From a checkpoint of a small mixture-of-experts model trained on Wikipedia.
Size: 11 layers, width 128, vocabulary 8192, 32.4M parameters.
Experts: 64 experts in each of 11 layers, 96 ReGLU neurons an expert, 2 picks a token, a sigmoid router, a shared expert of 128 neurons.
Training: a variant of Muon for the experts, 553M tokens.
Below are experts of layer 8 (counted from 0) of a mixture-of-experts language model. Rows are named router (the router's row for the expert), gate (a neuron's input weights, with its number), up (a neuron's input weights, with its number), down (a neuron's output weights, with its number) and show model dimensions 0-127. Each number is 200 + 30 x the weight over its row's rms, rounded and kept within 0 to 999.
After each expert's rows: a language model's description of what the expert responds to; "mostly gets" lists some tokens that are sent to it at least half of the time. This comes from a sample of Wikipedia text that the model never trained on.

# expert 3
router,222,149,196,200,231,230,260,253,260,170,224,187,218,213,259,184,205,198,190,194,213,253,207,210,266,194,198,172,198,167,189,173,227,188,181,149,200,133,203,155,134,247,179,247,184,235,153,200,161,210,229,247,194,192,193,161,207,222,246,183,182,220,185,203,205,221,207,186,191,166,142,179,216,150,147,181,230,199,247,161,214,232,237,176,231,191,197,169,209,256,172,185,202,177,205,235,244,141,196,230,237,223,181,229,224,203,178,188,234,143,217,196,196,170,171,208,211,210,195,217,217,199,204,208,158,248,219,189
gate0,218,201,190,184,190,251,180,188,201,177,178,161,169,202,211,197,175,194,188,234,198,238,189,276,230,170,183,141,206,140,136,226,156,182,143,153,222,201,201,152,173,214,141,242,226,212,216,161,221,215,196,178,198,275,207,170,226,202,240,199,213,203,179,228,183,189,241,237,188,187,144,192,178,198,175,185,190,220,251,185,239,203,153,147,186,177,172,199,239,209,161,212,193,195,210,222,187,169,178,239,268,181,224,231,225,210,201,154,161,192,202,199,210,174,207,144,193,218,140,245,231,209,203,180,146,198,181,167
up0,177,282,189,219,189,194,221,234,194,245,187,218,231,236,192,257,188,222,244,192,198,182,170,214,147,200,212,197,201,224,251,212,239,219,206,232,176,194,164,178,247,189,173,176,190,170,176,181,211,180,194,191,243,158,200,230,179,204,144,188,246,161,194,219,233,254,182,203,242,242,258,208,210,195,204,200,218,205,168,151,192,167,222,221,156,211,243,228,199,185,199,222,182,154,232,209,230,237,238,172,149,206,209,194,221,167,170,225,221,241,200,211,227,183,221,278,155,156,227,164,221,197,173,117,247,194,201,225
down0,278,179,175,180,185,188,235,170,215,192,194,227,210,233,218,208,168,173,160,229,221,234,198,185,241,197,198,175,212,194,216,199,186,204,182,212,134,201,190,215,173,194,191,223,171,157,185,213,267,222,154,284,237,182,181,197,238,173,259,220,257,273,204,213,205,191,204,221,191,217,208,180,218,257,171,198,219,230,150,226,164,203,187,211,172,229,235,180,178,214,171,144,183,193,200,173,185,176,206,188,144,226,155,192,160,177,215,192,188,202,143,208,236,152,157,134,163,194,140,199,207,187,241,173,179,172,185,190
What it handles: Possessive determiners. Possessive words and endings before a noun in biographies, such as his, their, whose, my, and the 's in Nicole's.
mostly gets: " his", " their", " her", "whose", " His", " my"

# expert 18
router,207,189,190,202,261,220,232,198,221,208,192,185,242,192,230,220,252,198,175,225,207,182,247,218,197,167,218,203,142,155,191,196,240,193,165,151,191,137,185,164,153,243,212,176,224,156,177,185,184,224,256,189,208,178,220,172,185,212,200,220,230,213,210,165,196,243,176,128,197,151,203,193,255,178,196,206,170,156,257,180,241,216,244,174,197,238,197,180,183,215,222,211,212,174,165,196,224,210,206,199,212,202,128,230,281,166,149,211,236,207,213,200,196,215,199,199,239,178,217,161,230,237,239,201,171,237,152,147
gate1,197,137,184,217,223,235,223,166,216,202,168,191,184,198,203,163,225,193,189,271,176,182,222,166,212,186,142,125,196,206,160,194,236,221,167,157,163,192,195,199,209,206,168,149,221,189,223,154,163,203,192,166,247,247,211,168,213,177,233,160,194,202,234,155,240,159,184,216,186,223,201,191,203,264,246,200,140,187,247,223,207,223,179,158,231,171,211,202,204,202,251,171,211,211,153,184,228,219,242,209,234,178,199,155,230,220,147,233,192,231,179,226,192,222,236,255,213,199,207,165,213,177,265,223,173,221,162,176
up1,210,191,181,177,171,183,199,140,194,180,176,167,220,164,221,185,159,185,163,232,213,196,133,192,260,220,152,243,236,165,245,195,214,188,171,211,205,226,200,212,223,207,244,122,212,183,185,190,181,203,182,220,206,233,236,199,226,162,181,202,232,224,229,245,209,241,233,193,215,173,131,185,197,224,246,218,191,223,194,244,263,206,258,197,185,195,217,182,169,217,182,236,211,186,204,213,163,215,221,200,166,216,243,244,198,236,265,184,170,210,231,171,183,209,198,260,203,198,119,167,181,194,189,241,153,237,234,232
down1,217,175,175,254,203,183,140,158,193,210,225,238,208,238,208,215,181,146,203,285,181,159,260,190,230,196,177,168,250,267,243,224,205,172,215,215,162,234,154,170,158,225,162,173,194,203,198,195,193,156,249,145,236,257,182,225,214,171,268,167,198,200,214,224,186,138,223,226,231,254,236,209,214,175,215,190,178,198,198,208,183,224,170,155,232,199,197,208,210,144,252,156,194,172,203,170,225,190,203,164,165,189,191,196,233,221,231,172,210,212,215,228,196,158,217,208,182,213,198,172,204,188,227,185,241,194,201,196
What it handles: Measurements, decimals, units. Digits, decimal points, dashes and unit words inside measurements and statistics, such as 228.31 carat, 1–2 mm, million, percent, °.
mostly gets: " million", " GF", " mm", " billion", "′", "}{"

# expert 22
router,198,173,135,188,207,220,237,189,215,152,251,193,191,148,246,142,203,159,171,217,229,218,214,260,228,146,158,213,148,192,206,154,212,205,186,168,234,175,192,181,207,233,189,222,203,150,171,196,148,290,209,201,201,175,222,181,155,192,273,200,225,234,263,196,231,248,193,195,202,213,197,194,203,208,200,199,215,200,209,176,244,195,189,167,206,207,157,187,162,196,196,209,234,165,218,218,197,154,219,143,195,196,168,229,220,242,172,159,207,139,178,209,191,179,208,182,198,206,189,161,204,219,205,179,159,234,178,135
gate1,233,199,120,154,248,184,202,239,194,236,211,166,229,157,211,210,186,161,210,156,151,185,207,170,260,229,188,182,190,177,229,160,200,198,175,217,204,162,245,253,178,224,240,204,192,184,189,195,172,254,235,264,237,193,238,125,243,186,225,170,215,204,193,178,216,199,179,165,181,240,206,191,216,229,191,225,150,239,216,249,170,177,208,162,256,233,211,176,162,221,227,263,263,192,184,215,200,222,195,165,191,203,176,195,205,231,156,197,202,189,179,195,190,194,212,242,145,185,218,172,220,220,191,227,180,217,158,173
up1,242,188,265,234,150,195,178,223,241,211,176,221,194,263,195,218,218,234,199,247,235,203,218,210,158,139,194,179,203,226,189,219,204,197,222,189,184,213,168,175,198,220,160,219,227,242,157,223,188,144,168,163,195,185,158,262,188,224,215,274,194,165,212,219,164,212,214,196,214,204,214,182,200,205,229,170,242,180,186,147,173,184,190,221,148,159,158,242,255,156,194,166,148,210,205,224,262,188,212,237,185,232,226,216,169,139,223,230,199,223,218,230,206,229,201,145,226,204,166,201,177,188,231,173,239,215,187,227
down1,211,133,244,137,203,205,180,217,238,187,291,211,199,220,222,184,209,206,196,216,143,211,160,183,183,196,220,182,215,160,218,206,243,196,214,175,226,199,272,268,164,229,210,194,155,253,192,134,229,217,206,208,197,219,217,163,231,188,137,183,207,246,195,209,196,189,215,193,168,218,255,191,216,215,184,224,127,257,240,206,173,208,177,185,246,211,159,217,215,199,209,223,242,139,188,197,182,204,205,160,192,189,221,194,190,225,216,195,210,165,174,136,179,171,187,216,190,174,143,201,212,158,238,212,199,214,207,219
What it handles: Prepositions in names. Prepositions and linking words inside titles, names and infobox fields, such as of, in, "Headquarters:", History of, Dukes of.
mostly gets: " New", " across", "New", "@", " →", " near"

# expert 34
router,226,215,175,186,209,233,180,193,203,183,218,185,184,219,283,201,232,205,169,237,215,157,169,240,223,179,192,227,172,181,167,230,245,193,165,190,156,203,199,222,201,201,168,225,183,249,157,222,220,211,219,223,195,188,244,155,174,229,234,162,212,201,230,214,243,173,149,174,193,223,156,171,226,211,189,173,195,137,209,179,252,245,253,177,194,187,162,171,148,211,197,238,227,233,197,240,234,198,184,147,210,173,155,269,197,217,188,202,227,152,246,199,228,208,179,176,205,179,208,173,252,189,238,279,174,191,171,172
gate0,239,201,217,259,197,232,172,203,195,159,175,226,194,208,201,242,238,182,186,181,193,164,212,233,265,152,179,186,201,219,158,270,196,167,221,130,179,212,233,186,177,150,183,204,184,228,214,215,229,215,177,201,189,184,244,258,168,162,234,208,228,213,218,161,278,194,174,201,269,192,234,218,203,199,190,215,183,187,218,223,180,208,197,168,225,219,193,164,206,206,183,282,141,166,174,242,208,209,189,171,205,185,131,186,185,244,167,201,219,202,251,136,174,222,184,211,217,159,198,230,201,173,239,196,209,197,195,169
up0,204,150,223,172,191,170,203,212,190,211,198,237,200,183,185,243,187,187,205,257,217,169,205,158,116,197,241,130,219,212,192,176,242,188,176,172,209,191,169,187,186,202,232,165,250,157,223,201,250,242,217,193,152,203,216,232,187,185,216,211,215,207,189,216,166,216,204,252,160,222,182,215,202,203,196,193,183,258,208,142,154,200,194,145,204,172,204,173,147,213,240,190,191,223,164,161,208,219,277,186,193,213,162,178,266,226,182,185,174,206,226,203,202,229,251,215,196,241,146,223,261,142,156,210,222,200,180,217
down0,213,149,171,207,195,230,229,213,238,206,202,191,160,223,235,190,193,177,179,195,236,183,211,174,217,227,197,213,154,225,188,256,208,160,207,204,259,219,252,228,239,216,190,231,188,222,209,154,147,246,240,203,180,186,224,187,168,156,199,179,252,173,148,198,182,201,219,196,169,224,181,175,199,201,204,195,232,209,210,296,195,237,175,224,222,235,177,156,245,265,167,191,214,252,191,186,242,152,187,239,153,244,205,219,213,257,207,189,159,181,191,186,216,253,182,246,206,216,172,267,181,190,228,230,183,171,202,176
What it handles: Prefixes and compound parts. Word-initial prefixes and compound pieces, often before a hyphen, such as un, out, up, self-, anti, counter, over.
mostly gets: " un", " Out", " Good", " inter", " Up", " free"

# expert 58
router,250,162,178,192,212,226,272,221,252,203,172,200,208,166,201,188,233,186,151,231,220,189,160,197,223,177,197,171,173,182,185,154,219,204,186,180,182,184,235,148,206,234,140,260,214,147,186,195,205,207,229,188,219,165,211,183,199,179,216,213,231,202,198,164,249,204,158,187,213,180,216,154,246,201,148,199,189,202,263,196,207,225,219,154,232,213,196,197,203,267,204,212,201,136,194,170,229,166,239,187,179,170,134,220,220,227,123,175,212,134,195,218,162,229,180,170,227,164,174,180,216,192,225,194,200,186,142,190
gate1,198,214,210,220,203,224,182,218,229,207,200,192,141,176,180,231,238,157,246,200,190,257,202,200,240,204,229,201,172,199,196,188,158,266,219,211,170,208,216,238,224,183,159,189,229,187,162,266,236,253,191,189,165,230,257,231,229,196,195,173,237,158,191,189,204,193,188,154,221,135,147,145,188,213,189,158,205,199,191,146,184,140,208,162,155,175,207,177,200,253,215,198,204,141,228,186,212,210,272,149,210,183,188,180,205,246,231,215,244,194,214,176,146,235,232,185,224,184,226,207,167,171,193,181,230,201,179,216
up1,201,159,184,178,203,231,231,207,237,144,199,180,154,185,194,231,249,143,242,176,205,268,135,173,204,195,210,249,182,215,214,165,144,233,187,178,233,206,212,254,190,191,184,232,224,116,194,231,221,196,199,210,172,180,219,186,213,188,171,191,200,174,184,177,186,156,182,192,192,145,162,158,191,224,143,169,173,245,191,190,228,92,206,150,205,187,225,212,204,209,190,217,213,193,198,204,211,209,257,175,210,166,165,211,203,197,181,192,255,172,216,159,180,180,192,175,226,226,192,221,154,161,197,155,191,206,166,200
down1,254,229,189,213,216,176,193,217,190,191,169,221,217,157,178,174,205,225,224,225,149,212,212,171,172,163,199,178,245,171,187,142,212,228,282,228,186,241,175,197,183,246,170,147,235,187,150,188,229,181,209,163,190,154,214,216,235,246,218,172,182,170,225,224,179,208,193,210,198,189,264,226,147,212,184,223,186,176,167,193,174,170,207,231,159,253,239,252,212,171,212,209,155,164,205,247,205,198,169,191,181,175,139,170,142,228,224,173,188,208,200,137,177,235,206,225,155,232,222,224,195,180,210,157,206,232,237,225
What it handles: Capital-letter acronym pieces. Uppercase letter pieces of acronyms and abbreviations, such as FA, FC, UEFA, NCAA, WBC, OCLC, often in sports or codes.
mostly gets: "FA", "FC", "CS", " US", "の", "AP"

# expert 6
router,200,198,225,195,235,209,192,231,220,204,201,223,235,187,226,178,264,166,187,186,243,207,282,234,223,159,237,179,182,155,189,211,245,215,182,108,172,181,145,188,219,223,183,251,169,189,185,185,142,217,212,198,186,180,222,178,201,234,190,186,208,196,206,203,176,251,197,176,181,186,199,190,264,208,208,160,234,162,219,180,222,274,226,209,211,199,148,207,200,260,205,243,204,176,246,203,209,187,257,153,182,209,204,210,234,194,152,185,225,237,187,211,174,210,185,153,168,216,201,202,254,251,239,166,184,240,174,189
gate1,239,184,202,203,194,215,226,171,187,228,247,157,196,218,169,160,263,157,202,212,244,247,261,173,215,137,234,192,170,182,231,214,215,176,218,109,211,182,204,253,181,208,190,250,198,240,188,225,168,214,221,194,164,162,200,179,181,206,177,187,205,177,228,228,193,216,185,217,213,228,204,225,249,230,230,195,150,212,206,210,170,189,176,151,211,175,212,163,166,218,198,198,199,210,231,150,186,183,213,272,253,219,185,233,178,168,135,217,234,229,221,238,195,200,202,210,168,167,175,148,197,248,156,184,238,185,155,176
up1,234,193,203,172,167,245,174,172,245,195,190,128,219,166,198,186,216,159,198,155,246,187,230,221,244,161,201,198,206,212,189,203,203,154,188,161,212,157,243,234,183,220,195,247,204,196,170,191,113,248,183,214,154,168,212,208,245,179,197,152,206,198,164,222,185,215,254,223,192,255,185,235,238,221,213,166,134,175,180,191,196,195,197,226,165,184,170,133,175,204,155,207,169,202,230,180,207,189,209,149,202,189,157,210,168,206,172,257,198,223,174,168,153,163,215,178,190,165,196,186,211,263,195,161,205,209,170,175
down1,203,201,204,168,168,194,205,234,212,232,163,200,212,184,207,132,149,210,227,191,195,227,153,181,145,262,178,177,226,214,222,162,195,213,193,232,158,223,189,132,234,212,191,178,215,182,191,250,209,194,153,186,165,251,213,220,135,194,189,192,191,213,195,168,253,203,128,250,250,219,236,159,217,185,201,181,218,215,199,161,149,233,222,168,197,222,195,202,224,192,204,168,207,191,160,212,164,197,159,253,208,207,203,194,222,190,231,157,141,146,217,162,203,172,200,255,215,213,188,165,147,169,177,181,140,192,197,166
What it handles: Taxobox field colons. Colons and values in taxonomy infobox lines (Class: Insecta, Clade: Eudicots), plus digits in dates, ages and table numbers.
mostly gets: " Animali", "Species", " known", "DST", " Clade", " Votes"